{"n_layer": 10, "d_model": 128, "n_experts": 32, "experts_per_token": 4, "d_expert": 64, "d_shared_expert": 0, "activation": "squared_relu", "moe_layers": [1, 2, 3, 4, 5, 6, 7, 8, 9], "router_score": "sigmoid", "normalize_top_k": true, "routed_scale": 2.5, "balance_loss": 0.00574, "balance_bias": false, "router_logit_norm": 2.0, "init_std_router": 0.0232, "lr_router": 0.000931, "vocab_size": 2048, "norm": "rmsnorm", "norm_eps": 1e-06, "tie_embeddings": "early", "optimizer": "muon_variant", "lr": 0.00977, "beta1": 0.9, "batch_tokens": [32768, 65536, 131072], "seq_len": 1024, "train_tokens": 235000000, "steps": 3718, "dataset": "wikipedia_en"}
Below are experts of layer 3 (counted from 0) of a mixture-of-experts language model. Rows are named router (the router's row for the expert), up (a neuron's input weights, with its number) and show model dimensions 0-127. Each number is 128 + 24 x the weight over its row's rms, rounded and kept within 0 to 255. Numbers have three digits each.
After each expert's rows: "gets" lists some tokens that make up at least twice as much of what it gets as of all text. This comes from a sample of Wikipedia text that the model never trained on. Tokens count by the router's weight.

# expert 9
router:138129083131127089090144158115158171142125125127134096159139144145101129182168120104115093114154134126146106154112092125112147113119116130120160149126131102174138130138118133134116141121121156137135135146089145172126129113117132096112119109131146128143129143107115112108122048202126113142123149095072121131174120108091133121126139121091121133106125109165155101148172130147062153113155
up0:129149128139084093157123122107133139127144156136126147091108125114155129096156093123093077125109112145091127114121108137143151086114120115134150095072189120151127091118137137157128089129135098133101110160095103143137128088100141084097145157154154121165127137146122111134142082135117118117130156126185098106136171159095108093113163100088138111083119123136153119117153107149097128120135
up1:151104114155105115134136149113114143124138121130101129114128097121137118128146134112118093165171106142158170136127134125136167099151151121097176129104113126159153148136099137114143107123141109102121140166095188174112145110135103107110127152119166130142155176083117101109160088152135088132155146077092100103115117136092081110112104166085126117158150126119160124134118140075115157135149
up2:107133122129095076125135129089138189158138097111133112150156134092118146152143158131129083119120126140159145122158142166093131113112134085116136134130150144102134142165134150154113146119124138142127104126083107124136111161112124118110127173171133140128135113129157140094110104115099141139086101144080073115141145104096160100067155125107150150135130123163102129190157142163131132168129
up3:113146101119088095134125133137134152112116138103100123098117128112110122164169168114144132133154105119123141156092120083112114160114113147113123125095182100181138149100135123150125118156181143126122162138093134166124144116138105093103127124139119146157159146133121110149141105112167067135122159107085128120145116156121137112077158146167132198142148124153164154166141139115117107101107
up4:103123135119121143124109200071103188129107089127132115168105121170131120109141086119145115118116109159154134115144148170118158079155161093091157128119103122128132115145108136149145103088134126150080149103087150150156127122123119102109121132156134120155112120118148117126098160175104127177149083120120114111128110133151125106126170134097115139083136092153146138101143155129110132108116
up5:112100085117109135144133162103093147118144109155127128125140124116129152152152131092138119110144126103157143121118138135138119129114187159154158126138153117146137101136092106129139141109119096123142154125136093165124120120134173092141100179108114135146125147128137132145092134150107118158114114100109128140135030089118101112123145133094099170149113126145157132179181109119054126111137
up6:150118139150113108147170133101134148102113138129125116178115118150165133135156120135143129158122107143148141109137104157111121111101141069089141093104144135100124164128076179175111135169139124105104138141133090173154117169099131143135160154182167113138139150119127127115134122138123083091155126166124116123095161111131097148078194123119127118122141153159107125131136122119129149115166
gets: ",", " and", "ic", "an", "ian", "),"

# expert 6
router:103099123182091120123076113125124109132139143147142105158144172113122140103172147140122112113113130104107097131145128137116118113147143130150133151091175167160106140138123094110140142120136144140100124151148098131111125099129176101118130151097111145160175108134124169151127113123174114150109104074148088148169112138146199167131125175157168112124111102139141166131150127147133118107120
up7:078110140183080126150090107126109127136129100133149133172126151155123099105144118126120126120120145140124129125109101158089143102142144126159158158158121129169118168085131114117134091126105165109118112108119095132115119136130117120154116108130113138112127162137076085091127051078166081127132099122135105107161138150098097123149131140120132106168130105087086106113136129155114124110140
up8:114129127158101146150099148142077109079147127108118131125125149141136115101117112131072105092101118088127110086160120117106165093126150136097127140103117144126134133113139113098177169095122134144075156144132137123128119159123091152099153160123145146124168156111142110131115143104111134168150090143117127164115110117136111173159150171179116127135121141146148109146138115131082084072112
up9:126093130159143074154163145131077110139095134158156143143159109111154162129117137135109153133128086151111117106123146176103168118135158136164117100106104143146162133167145108127126141125132131141122142128133091087157162168172163087125140137115152161129152132139123125183144109107103090165104101130117119097138107139152153146121166093130147160095139177133124131129153143162096114102117
up10:098117105151111121121123102106111136079153084123138123130114157139134135076127180105121122148132128114143113168121116169081149107137123160140145118155179138144155167090164080122153125127116122144069135108131146119109142137120138090138141143162147126124110184182159104136156140146096118149151081100133138130135120146094146114100112119138152133129107106098179101143115117098155135087137
up11:143109131133112108095108149099120123153111109102120107136152111095116103149142100133107125140125109111163108108129108179067123080139130111153174127169169131184133141090120135129148148124112133162091163115113132151137167147185155159120152147100124122159135133124102139142112148148177116114138082134146132098130171145130093138155145145109190125153107090176129123135110115121134114145147
up12:143169097085092124122099092138106172121165142108129139118059154120122134148176091134155130142119120131150121099152099128125090110159143078068089116103138107154114118163152123138146144142142128096175116105162122135116155151122150121120105116139106139105116123088108160101093102089139135137162099126109123117106126158099143161131105156115087131113103119130132109161125116150165159143142
up13:076130115156118110149091139131086142158164117108115153152182157101139141126172185111142124107075140106135136145121119148095145133128181109122137138121156149134134177139116139122117137124141137077144115144128090122103175114130169111110131173185096141110133099120131159161158121137167137123121117169140136113134084121129151127108117151127121147126093128148144111184109097111140135109103
gets: "\n", "-", ".", "S", "C", " G"

# expert 4
router:129174164144144165155077101175133120123076141133085127133113134157151092149161155101171135113145151125117136140131161111129120123115103102072135111115094168151145119135105138108147137149132127115114116161150178156127113134167165124132135107149088144150124110151158144118107142154125126111153116152124095109151115153082076154119154111094100100161091113146122116115116120168133120112166
up0:138110133149102095166136118138100055130133140116105139125107113177119133157177116112115166166145127116125147148158155111109134122084130093072121140109156149108096144110099165097157104154131130127115105129095137165172157168102156160132138117128099115153101164178143131119108121127099116157134079126149134100093100128140144146102140151098119170136120160123128115113124131106167114129133
up1:105094141112116134128094135153115131154117154164149127093133150104140100131118140071104126142085127141167130140110141140125161160137143191164140128105105118110099136112145124116112112159075144100119121154154158132111092130155094161095108146161147123098124120132143113126132091094115137141126127121128124081142157145072098120149120117114139084117132112131176107121146169143199095092119
up2:159161144173123141143111139125059125144100122127111092128147134136125091131102104112115138136157134060116120089128154116097112113100123134084103105131133096143126135117124146100154137124075104158137120165095169144126151090148153100131142138120116120113172110155131165120113139086146128143127113168143098097143103102111069156169114123135119102163100125130149101138135122159145116138078
up3:138174109135109134101106116130095105159114087147150122158171123159115121151142137117126125176165159082101125082110198122106080136123123104151100094139145157135088125161118118128173104161147105125153145123149147136166074125128145125153132138146122147140162156146142119092157129136146129123103124103097123102142103125106135132111169139090131126125171090131132120104146115122117072107140
up4:140139101124166099178097143117173152111117137123142151130120144133140084159110148120145141141126108101084113120162139119092139108099120220119125090111169112148131097113100147139137133128079124136144128131143177139121151111146149142109119151135074145162155142150148141115102144110133099100111137093109078120111135150159165147145101137130132171158117131143109127138099117157129109150082
up5:120201142097117125083044100132079147126113157125106126163084114149119084138141119112123150152129128183107126141120160111119122140103130091110123131078145151122092150114132125141115101103126089141150134121117186104134136127167135127101122127148148118117146112135120155133088115155143159137155140177109123114148137170104153148120161144117084098144097124115123106147129122102146129129126
up6:116160132095108166155093133150123141112126123165122192074082168134123115159129166109130097144093127162141134114124191114130116109113122115145079103118066082137092121137146141109118155125122110179164156157109133116137148118118131112147122116134134160126132117171124127081116145121138153128154108165129103152145136151099143138106175119116149115140117122114108125146118109167146087155113
gets: " (", "-", " and", " a", "'", " \""

# expert 29
router:139154128117117119113166145074169168154174143113176140149106092167126164160129110135112151191168171115118163125110163124129117147128118158145138130149099091155115104091140115139152140133133171104105134158095132129192129128129135105136158128132107164099121120108144107117101122137139131138105150140167130121143064145124105129127106115119136105128096091082131111151121150160111112132119
up2:097152110086112103133130132115077152093138143104149169058132157185145113145090142151128118165143134147163135154119148153138140148152124145113136106120150127110128142138139101093108129157143163090124126139121106145132129122133187079137122107117105160143151157108147101145102084092124164138136115125148121085118109173117131123130158115169114134140149095164133111132078151139106106164117
up3:081147069093108114154115144090177108169159099150154122114145166130113147076142108113119143161124119117136140135141125194133155138158135150148085169104144150133128108118151126119143144131114140116079121107129113150136139159123134163099139130152107109116099139125170140143148168116134118109105127168132133068145114130120131132137153128169165123114066127150138118145090154156134146156110
up4:096114152126113119139147161110135124110110116114128155125115112147113147172132109120099107114090124142084083115121136169147119127133119152109128086141094144115095087112152124133169102149168161083134150141141122089106100088146179137126121084099123146137088155102137146182094099105175138121101143154106139133103097129154119134084090111124126125143150114136114154110124093095180136143102
up5:153173101127110118081118113110124111128145162111159182101136083163127128118132139149112133148135168135124088134077120150166133140112157123109112083127130122103172137141149124162137125148138169166138142140122142130138136157150134084098110182146151174110127171133098109116159124111111117187120106173165101126126137172111099121130149119151143107171145111097140148108113128156103142127121
up6:097152146125144089152131130061134121153103103138162126124176140145087139109135122151106150140130124105105137115145163102144170165172128122142091143107133133135139109125118116121176123141129147098094129181097113134096093134143161121173146108146134149151121126155161120155133127077140181125129136133136105128160096147120129109141145156114146117132111123157086118198105161109116130178108
up7:147128128168144130172136164111161123127147118133118163158081113148137117151121132117157123181112148100136105103115130113128114100190129125080086177106150115097138125080109122101121131168124138136133102137097128117151127124098110110113154152161132144146129114104148117080118094163119173110136127138092145103096131140120150144119146117150124134163085138164132076099147113097142161090088
up8:125161149136078107123111149064075135153128108109096087168122117137114115092111139093122130128172118133106154141114140119087078112142138157174069147134107110123131134122131131101156132114088142113143131133104130088159119140126152124166108139155122156150114105138127178141147133131100112141116128100112132086130108108158148139097141071137121129113071114131127096133114148149102104141083
gets: ".", ")", " 1", "\"", " 2", " 0"

# expert 24
router:149099113110141116113150156125158136139165123118150151166110141110069107119121158058155133123149146118109110126152114105120081136114129113135112126122166182119112096140160149095143135146169116127124157155126125167085119158109096155133120099131108107132148155138136097123123110101115118105112139133157135168130100112140116116141139088129101130174079137110179176137070131120122098092131
up0:129129085128149119127130158138111142139098106083156149153085100091136102132112166135070100119114075090109107108124127179076104137142129097154137115101173150122128129107129152149100141159145121078183172149125129119131128141129115133102139083131124103121089128112103132105113100151131153136170121103150106153109091102110120109119095107102138117117138159176155137131130154128123097127111
up1:159123161150092121130101170122139136140187105114134149162091108116143119110160112109112101177119118171138109125111115140102119125134156112148068105087169160092135122137115125151150175123152116111129139137099127138148131156103101103185129098129124146155126133152116082146159159137156118126132098135142115106120101135147150164136150135126109123177097130098159144130135121118100073079097
up2:118111114133129107129122150144125147106131066125186162078074144107101124135136109107158147118154109135126116138121108104115102151099145118156134124114140110087102124100115136114123141146092133112142157185100122135129123159092181133073110104143144098104129112157123130128112145090119138115137079122158128130081103159158130144118115120105099160139077129179145173110106133148143105102107
up3:116101100120135144117165112163145144123143125132175154164112155126136115132159177097129136149129120101101152141106178111079100105091164074126112108099148132127099102116182115110136118164115134130138139122110130132159162153149145145108092148135157129111135140088103139131124082112143131129098127128126074137089146190097151140118092137106134153142118155154130110144109155111112077098145
up4:120139119150123099103155149136134161179177122111158152128141109134124115119103107093107149112117140139109117134148147139106133088125158128148132098108135140147140107124151152126099123085113121070148154186111130143122102151138143142116070112151126092160123096173128117145093143136115140121108128163129165105115157183128078157146143133144133147116127058142196124125092141129142130147125
up5:120127121179111140100120148134117100161146144114185163114125124106070138122131118132122135102130160142117112149087131099088128083119135142124105125124128132118123118087171102130152146180093136111109104139107111122111139093122114177141113128149113127098143144146149125146095124139158114114169129170108072090120144108141094130140177160138102122181134127155123196153132148096106106124128
up6:126118133115108121165147120138136159145122104128165147163120104141061150096136182082125134133148125100136076089121118179168100113161101117153129046130152105123140135123146126112092098144139173119102143126134112112113128111086127091114139132147155114139120113147120098078136114165112142120130138134159137122118141127097109105103129128125171163143160128133167152128078132123124103105115
gets: "re", "c", " C", "b", " (", "A"

# expert 19
router:148202106077126131160143132097139142125087113130142117132165126165125148124123130168152120116120129094123078137135172142102145138095149108134151126140124125095137140088090106141128130140114160135120120095155150100101179145170147099140150133133116109159116141141189162096145146127113092108100104123133111179113143115136167088152107114103143127093106131092141117144148115146134079120112
up2:149138112129170136131155144136108131134126126122140155143137126187129161132157089157159143126138070122115090126104171134118160127110182141127126112167152133163122121132138105173180098140128113150137115116135128116161151158185153106167098090133130127178067164118139141142138123090105090147105112138149126145080165160101132113121134159119136107127144136133127118127154133142118131156085
up3:138174126123139121165095123104127102156084102163099134102132178121151132117113151106166128132130120102142128124149188167108111130146160143125127144089114113091135111183093117150100108162057110125108126129126120115110186120149127098069139076125128134131135127103116099128163147110158123122130126129143111139139126147120144141123096138123141178104110180115104144149126098119162116143154
up4:120144117128101115140156128153147146125138117106105168118121179091134103094179152114136145148123134109131132088134144136085124141132108106112141130091201145066130134149143078151167149135101132090096094103132142115174173094158106138129108085157118133127124145150076154138149124113124118129089156103117093120107120120146132144144130126121125116123092153104133114123124170157135099092097
up5:115151087117158117156148143115118093130113101148160149121124118143097114158124147119163160132142135125089132130126189138059109132104163105123150103147137109110134143114109136141151129143092120160144113123127106099147185139134104160168107159104148063131119102102134135115146155124146145103112162163157189141115099134089090098132107138113148113137090107132128128123122092131176121110099
up6:154173080125135134134060183106139140131101073162117109056113119117147133106142112131114087110117133157151097119160175125100149116111155108164140128109112087101102139140113123136129172147106116139138109100142124118123147132141133125164163119171128138132142149166095149096174111160118146116122093135122111139124154133128137125153165124109142137109087129138119134123125133103073098106111
up7:149193125103155116130137175089151098106145106166135130116091103146119112127124095108193118150122123096143129120171121127105117132041143135130105085112134089148146141126136129142134112126143155121124118148141108127132091105134120114106141153147117129127113136177103163141063125128128123153123107166086116111110123127116107141134107123093151168132111142113099162105164115100165096141117
up8:103129148107143100148156091115135115108201111141129120146127180115152121133124130082144081107069120140080117118096134111112137105122160117137120162113123110151074145127129181117129120110119154146149091141146130076121127089112139167142134081121164117124123124128110142155117141128138143172135120146103125134102153157087125104136113134112125185114093131126152139160095159124156100101111
gets: ",", ")", " of", "ment", "ation", "\""

# expert 13
router:110089166125130139119124139171122124143129118084134111131177134145149128137126146165135150093115118106119131135113140138145187106114122121110122077121169159118133153076134108159118129163125164131122132145110167113164131127124114136075166143093121111104106129144116138126130186190123161123118109135094127140089136107160109164129121083103156109124172113124126115166148150141107074120164
up5:072124181116120120148142140123092106162136095162109126094137145160110138156088146104144125138135134118077105106129115142119166164161151127109154106096160140132123172124136125125127129131097150102106115124126153153161134132140102107113122165141115122125152090121156109189111098118095136113148123110127133148123124118165159156119125124131123145087098048099134174146170110155125098109160
up6:123094137123138105102107137133103114137138107138175150094162138146134116119150139127121198135133050145157170097104114136128127134122154151114118123120164142113131125118133128119142111166172141124069161148112119150169140136126125107096083160128148126092114169105134100162111127151126167125138129149162097136119134165125149112132136144115109102136171124129162160097159136189109085128120
up7:114101119077120120121079159132126120180168124104100136165125144120091138149096136180108130096084108120128139168169139149115137173120117081115118093127135096121146168175104126150108124129102140131155155102133135150092152133124098105130134127131140144139125149165110182157119129092094141120125137126073126117136151148119094127184129141123146151134141145131099122117086087121144145142095
up8:111086080092170106132095147071152130136097118160158129113139127150124119157119131120159123113102144097136126094103113161135153132113145076136116128117076114090108128090115112146147132105104164117175110142129127134137154153121147140087163140152149116137151156141117142088137122155164091106151072153134160117116107119132108142121148119166133103158166133142150134165114177113116085129143
up9:140116143093144133141170138139111103128109115088185123129119152205144144177152158170141106160146064127142129144104128145119146099094164074174123095118132114136154127128127156113161135151103154110113146139123154080153155141139149126129120132094116111120128125106136155129133135141162148133160117161128112105117164146118121179125144164128164117126156141143098141138128132170089092119127
up10:095058133106087136108145175100080136129129114106127152151185141157133148124128116135140121145101107112109148119117176107149135115136128130088149113106133151129107165118157121146120119092131139146128175114135078103139145156141127147085143170127175126149132150155123130130127140107116130121139166091133072117066103144135103170149133128084092099171143114132129114133126149146128098113124
up11:124091158095126098138110147067107134162123134106139137117168162156168116126131076129128144109149146109096146141103130125164121116077078140105117101139140134156095122092134145145123150154125145084084171142133122114109143145135072133088132148114165115117154134096091117114163155108144165123133125139121110119120114115117160158118118112142174121146154176151169124142131116162086143143125
gets: "-", "ri", "li", "vi", "o", "i"

# expert 22
router:183153110108152111159155142129152170132128130126092137146067124147117148087145164146135134104134102065140110149152110146122102150139145163152141137123055152133116138146114103124125142167119097133135093123158093115132164119108119152148086110126110124115105120114131086138123182150149143099116155107148136116151178160154110124141150161129140116134129146136129146109082147116153095165100
up2:143201146115133127134137123133120080138120140133143113144071152119134120118145161137109107144131115073119126128120113131127133116137124140161079154121124099143104160123111149158087118132073161112096125149100149082119120141115153119164117134195130165110138159140140087145129145092144101149108164123170110109124163171148146131131168144104175125135129112114157102140094121157150105154141
up3:136163141120125133152150103115151156041115122117171159162105138172123158124172150122117127106128139108142093100126136097108154170126152141115156148158119144141151134124156156186128147127095159103123115111117109106085159129150118149106078134106097102124116145154121149109097133081109127138105128120146133100075156139151098145118148144145146099182153133137141127129138102136128095153112
up4:130145107110089083183139159172122148131136139114120098128095105149135128148153139150123085095120132092104120108144150124096110138138144090087138153128178096095105154112126146141099123102113141118133091119196122122150134107157136130106124100099145101137110143096137103134111139174109112094138139111154120108181151154144138116126140131109100167161112140156104130088113157100111110183119
up5:124150157128135126124127131148057081103116135138167153138085119123094110134097126142156122093156084097105139154122129179129122108145139119120099094125070112127132082145122113167146162148105104116098104113149080115140131128180165123144117100139122142150114140166150164139090128093119119143101136198136118123125155117115107128151133162131154113127129167122118106107107159114134095144120
up6:155124118082104102093141152112098111104110104167118137134132144148142171146086158210145152146143146133107141147102164147082116137132149124132159122142112128145128125129076168140136136169125153097146109147145081123123148143127114097136107113158145121125146160146146122120129141169127101134112089126123158101152151166139154108151163127130183147129156130156109092154068118138116131098131
up7:102113128128129128167122136139084157138146106100116134127087145085154191105132147120128125119187115121094152091138109132118140143162154157146129136133097143126114179120108106123131137137109108110097105130105123146163107132169127137150131156128103128096118139091148091086109139147088152118152106160164115096095115156173093121142151131163120132109096168128081123075110138088127106119114
up8:150121138116125082149095114149166137082121119129105145114085143108077106126108125062125122127118132127143089119112116115113160120115153124119148112141129162141086163144115112145155080157133114097140112100106113091105164139115080111132137140123120149124174104175130092147112146135101155121145145102152100114106162128110163131164190118142155128120158102180106099095142142127127123157132
gets: "s", "ed", "ing", "er", " that", "es"

# expert 18
router:120075140141144150134083118100138118120137112121097150196163094106092101145116106108155152120110126122101146123138150080166065120168114129102177155148111132184099154131136141135114137097157110123114127126128125109135128153133122169153131126133137142111126069106152101144142122111109153154171123110102143131125167110098160106131159127114120115113143173098145136154130168118146174131136
up5:145157121158136136150151153113095110124168117096153158146159154144066062134115125112152112132142101149086104118091139145111093133142147153109099151127129102149113168150147172125135092175176154121113091114090146113105154152119147112105132080143163120111118095109120135140115097074113143117151149114102148132134104138103145152120160170097088109125118127114137140142106126115146117150124
up6:137125142116117126162083092065116128109163074152123135159134085131122127151077105121107113160131107116146098094122126149168109122114125151123138206124136112120125118155110164155128130100132131140102154124138102128089106092125137134151147171122170151129159126120112090150106131136114106151164082117105163155089163139099145093136138155125140105107128154169107099139150130135134128157121
up7:106104142085156113179108113121074123149150102159153163141114139118108131104087119088135114121115107129118159129164144071100114157141118092113141107139118118131109142153146137156124107165155119105173138130111078125149156132150115167157155156168124120064139085106110143107170114106077111119121110154143112150136126146156124093122138112115100081139139114109142156122130121115102118134100
up8:085143140124095107157108159098157149141173140126082125146139148130124115150123124066183164105152114154168115148105187113134104121148132115138137109103110122142112106154157114150141135143162128116122119159114129125164158165155163114090107143166178125159133092106111128130139141171146132193127130070118159119126106110133114149110165115097125112104133118153142125130118096105125112130127
up9:123106176107142125154103157115141145122117160116073150144111143079132142107119108085110131092103088097113152133155154132118089118128126111094123133137159084106118173118119163173124123145175103103120135187144097129124131125159080116133110134120165146132094095126136119169153129122114148121163108094107133102082118102144152094166167118094109107140129149156149120127159114155129128128136
up10:155138134124131148189127156099185136110159114180143163135161138086128137163115167115118107138132107124115139139117140094116098132123178136122122160116171113106097117127158152128120125129093156109142133135116090149123139124104148127145145129082179191118135130108108103153126113145128125153133144127087134128115116096093164154134140143096106146059123115168129104158121102163163111137117
up11:131133140119095117144100104154130116126152085152136131147135071143092091126069141130092115113094114166063136142107158100093115158148115124158147129112098121140089149121126171134117116102131136122144142103111087117129087147096125127107122120104158131118137143096183120118085148138097137126153076117112160125129167149155107094143164157128128137104122110113135089149137140179118128137095
gets: " in", "n", "ed", " was", "ly", " of"

# expert 17
router:078119122130099102112114098164161166130086145113124116145171095127140148152084080148122091150147149138143105142102126112130140109187156128099164127108154127144116140173121137126137145116173137118140139138111169154080118143119131115115128117131135134117138167130142139106160081160130093137112140171148132114118162110138160114139120108108119136156104113102158154096163085124097124059134
up0:115101133098105082131107128139110114131102114160151165106132132155117139122152104131124116117152131112158108098114100122088135135119145142126135102141143135137080146138124149158122132150150072139130115127145124127104151134171160162079103142165105169156084155119125097161107096131136116094094087209093141118091117113156159125137167067124103118115129134095131127098162130119151126115137
up1:123140101100073148133125170097127171130117095115103096156100146109133098130082099112124129126121135137148113120125151115139143094115130130096125139069109126161137111138103134080129125120140109138090153095102123074096115112127146124123136119177111137148147145132154120146099135171086140128107097141132130074122094108136125154152134116101089183121133161160182164098135129106146113093140
up2:080189119125138111150121096089122167152104133124150127134107132166137146119100116157104120178125125145096111110147126096127112140164165158115118153110154124129118152187135129127140124112149105098118159120107135101089165142153151133159117161112147128086118096110173116143180114156159093116128149120110117104087141108149118170164099146094117142148101155119156148160160141123114155112107
up3:132162108149111137143146140159151120128142114105116129106108126129116140127092092142107073159132199132159134117149137069133119100113135184121147099148118088123110142158098156115153126112097141134120136120129119123108102142127122080111159159177134115151135110115088143104144155118134104091124088115145099098127133154134128122141178174152135089096143147112190135113156115116142111088147
up4:148160122104134112139146119141118122126125077172119103135130136101146145121091115095123061127187126174125128122140120145118142106115084166098145126125131131137118138180105115120136103113180159128128106131082152142120130124181086133123092162159145131124135156141130136140160151107095112125117094128114097135164142171179121175140129108117163109151104108121143140125142114130121060138143
up5:121121113149141126127104118138134132145164124123131110114166118137151180128131099155139085136104134136109136107099136102126129144104165117048139126116148141125072130136174123134168117134114106096147124134131117121125153208135143135145123134113127092154108134107123120118170063142133098168134121126105137141140126114162180103086123159142190130136096142151093155113160098130113117144108
up6:148173129146111109148103102176103132154123113158127090095134104136121094169106111111102093157140124130105127129101142127101118137171125129105105129147139125142114133139148112122141114125108111134112139146129137109063112130192169118116119110086144157151088107155170108135109131141112130192104135154144110087160160135135171133145145140091111137126130094156115104079098140116095100174120
gets: " the", " and", ",", "al", " The", "-"

# expert 8
router:133075126153090140113115144133134109076115167141076111116110141173133102138124125130146136106156133113128174126128143128144147087122141116136148131086119112159131101136129099138135093107126111131108095114132120176139105130150141093158073142113148140109146169134142157120175158058141132111131185114123117137125120135160168144120133153127164136088120091098121157117130154117131168163089
up2:150124127139108107159117127132128144137111109110052152161135124164161189120114080142118117175133132099121115134135088131108189101132113125142162128139144159147126136122100130141132088134099108107118169135130093104116117128176145150119103151117084153116145145116124136167117139104144162172132111148100140138157165125113136111102131150136106104151152129155137133097115111076127133100062
up3:114132143095109129151087157140124155096093098152151035083127111146151163112143091138101105107134152119086142117090133158137119148145149131091085172132183114132100141112143165145151093153147110149141132143127133106103174120176111097122087120136128116155130144154102132124138134098161157142126142109125132141123130125083150115138165148144133112100159138133105131113131145103137119114098
up4:103142131154130091129136121154126145121099109080128127075118140125104104158163119154128152138141136127133128125069170126122145190119161107135142152118120089153160134180132150134152149144130102139122101145132090134138136152150126066111087158111153155145134149108118128115185124138128166145133124137113145107147112098115159158114139167111165144140164163129131155132093105123161116089074
up5:109100104147114142172141098098094158120133126152116116125150133157118126149121118120092105138133138152109167106114146121126158141118135191139146108125113149129125100147143101147147130082146086091077118100130150112141153147161104125133104151129105126100150165102113133126156176131115098131194082116159105101076108081131132117118130129132141173128081121067118111104126120122132116153107
up6:086120085121122120172152122176103084130147125132144175123100130170142150099134120134092131135124122145116118118143144141183124140084130120160136128099126107180144095121113171154160164127106110172129155109148109139114129141144099140126054129141114132134172141140105154153164136095110110126180111150122102093103109162105117138146150141098168117130120102128144134154109163159119138137119
up7:060087077108104118154159185116128134131133160135113127125121117170107112137143123124128146119153139093129122107097075138161164147130072115115133111138115111162138152139148150157145098139140132110082101127117117119149144113136100166115099157099118148151154178113149167125115128081151147130122136128102114119100121127109117113105179127151127139172168105111148139095146100112131077137122
up8:130137149133122111102117167150113110104137124169128137107095108164095076133115154137082130108096140130153130117133145126137136085128127144135110119163107129161157109117137149119172067133110117132129159154115121118098087086192148112123108118152136154104097175137142128152157091096110132142138114090133141127163125119123130165123162103117142149178128131091124158129137105142155195154161
gets: "\n", ".", "|", "==", "===", " his"

# expert 11
router:145116082153160131137100153128167143095140105142102149124122155156173106119120093146118199103137129073101093182131111139158153134107151110137127136126112101105161101133118146120114136136149124094136168116161149138107097088108090187136157109134157148169107170145121127141129165131119151113119103123101122124153115125124112098108164152108108071105113113168113132107122142111124130134137
up0:122134101177148108142104150097117130096138113139120167114132117120180078084125127147147139119173114102051099132140102162140115135098153111099149124157158117103144149094137124145131109101115179120140126094112097137106153106143126158144145143159122130138111115169118130119162143127138115110138074118114111125160067115155127146130132134185135109104117172152126098144091135140100141141117
up1:071151118140141142181119161147098145122152124100125156120139126117160115140167143132127179116143083143124120132150119129158140123152147109167154115091155126092107079143125121117105149162120099117116177136121118108101134075146139152131129115138137155129077123126100115156132108081125125122131115141087139121170099118152125121146180166114112115115090119186148096121130150129125090180113
up2:122109104176153131143126132073095079109148095180133156138121083146117145120143088112165111140123109096152110111121167163140128136108179096100099176146129126131130124157123130123138144158130158117127115101102146108100150127107101163128121102149144178167079164156110115120143131105147109093134116147109138118142128134137132095119117130087178087110134108143116106146112112157123160163141
up3:123147098145152100128115151145094143084131131075137159129105137130119131168153058171113177146123108106076147102152146137162165125105165149133122135124125115102126114134135174163115098111112162124145155149103112101074146124128087186117142131091142153140104140107094120140105120137134146136138115138095143142149080108127146129170151143136103113143163128133156094121098126128106139132154
up4:110144105147106113162141088101096124089158111134116128114114147147167133125103091122129149106094150160161154139114084128174135136134167109126106128128122123146112103135097135107168067092159145086112147114105129125104158114136095146117115139090128198103137133133116168091134124153117131148130082154096146122133144169116121152145097165162131129151127137149136137162106171156101126098153
up5:146177120119153121135118145106143108151094162166121180109163159156121106109161099132116113158123119123069088105140145114157160131146146165096107103089090133096154144122112101120110143126100138104144156113115164104083153123138165117152138094121136154125086114142110108105121131112128111174135098155130082153132125121118129113128180129163126105145145118168144093145138118099150172146152
up6:125134175159132125149140112160091153142161088142114176111139112141098103109113131155140168132175135077109133152155139145137165100117146139120141160083109143143101092136137147181141139110137117127134119135114126127108112140136127098155122163170116132168144134118103150144158163135129181140074116126108140147162133195116125106161122147108117144153179148150156120143144125172096121133128
gets: "ed", ",", "ing", " that", " on", "ver"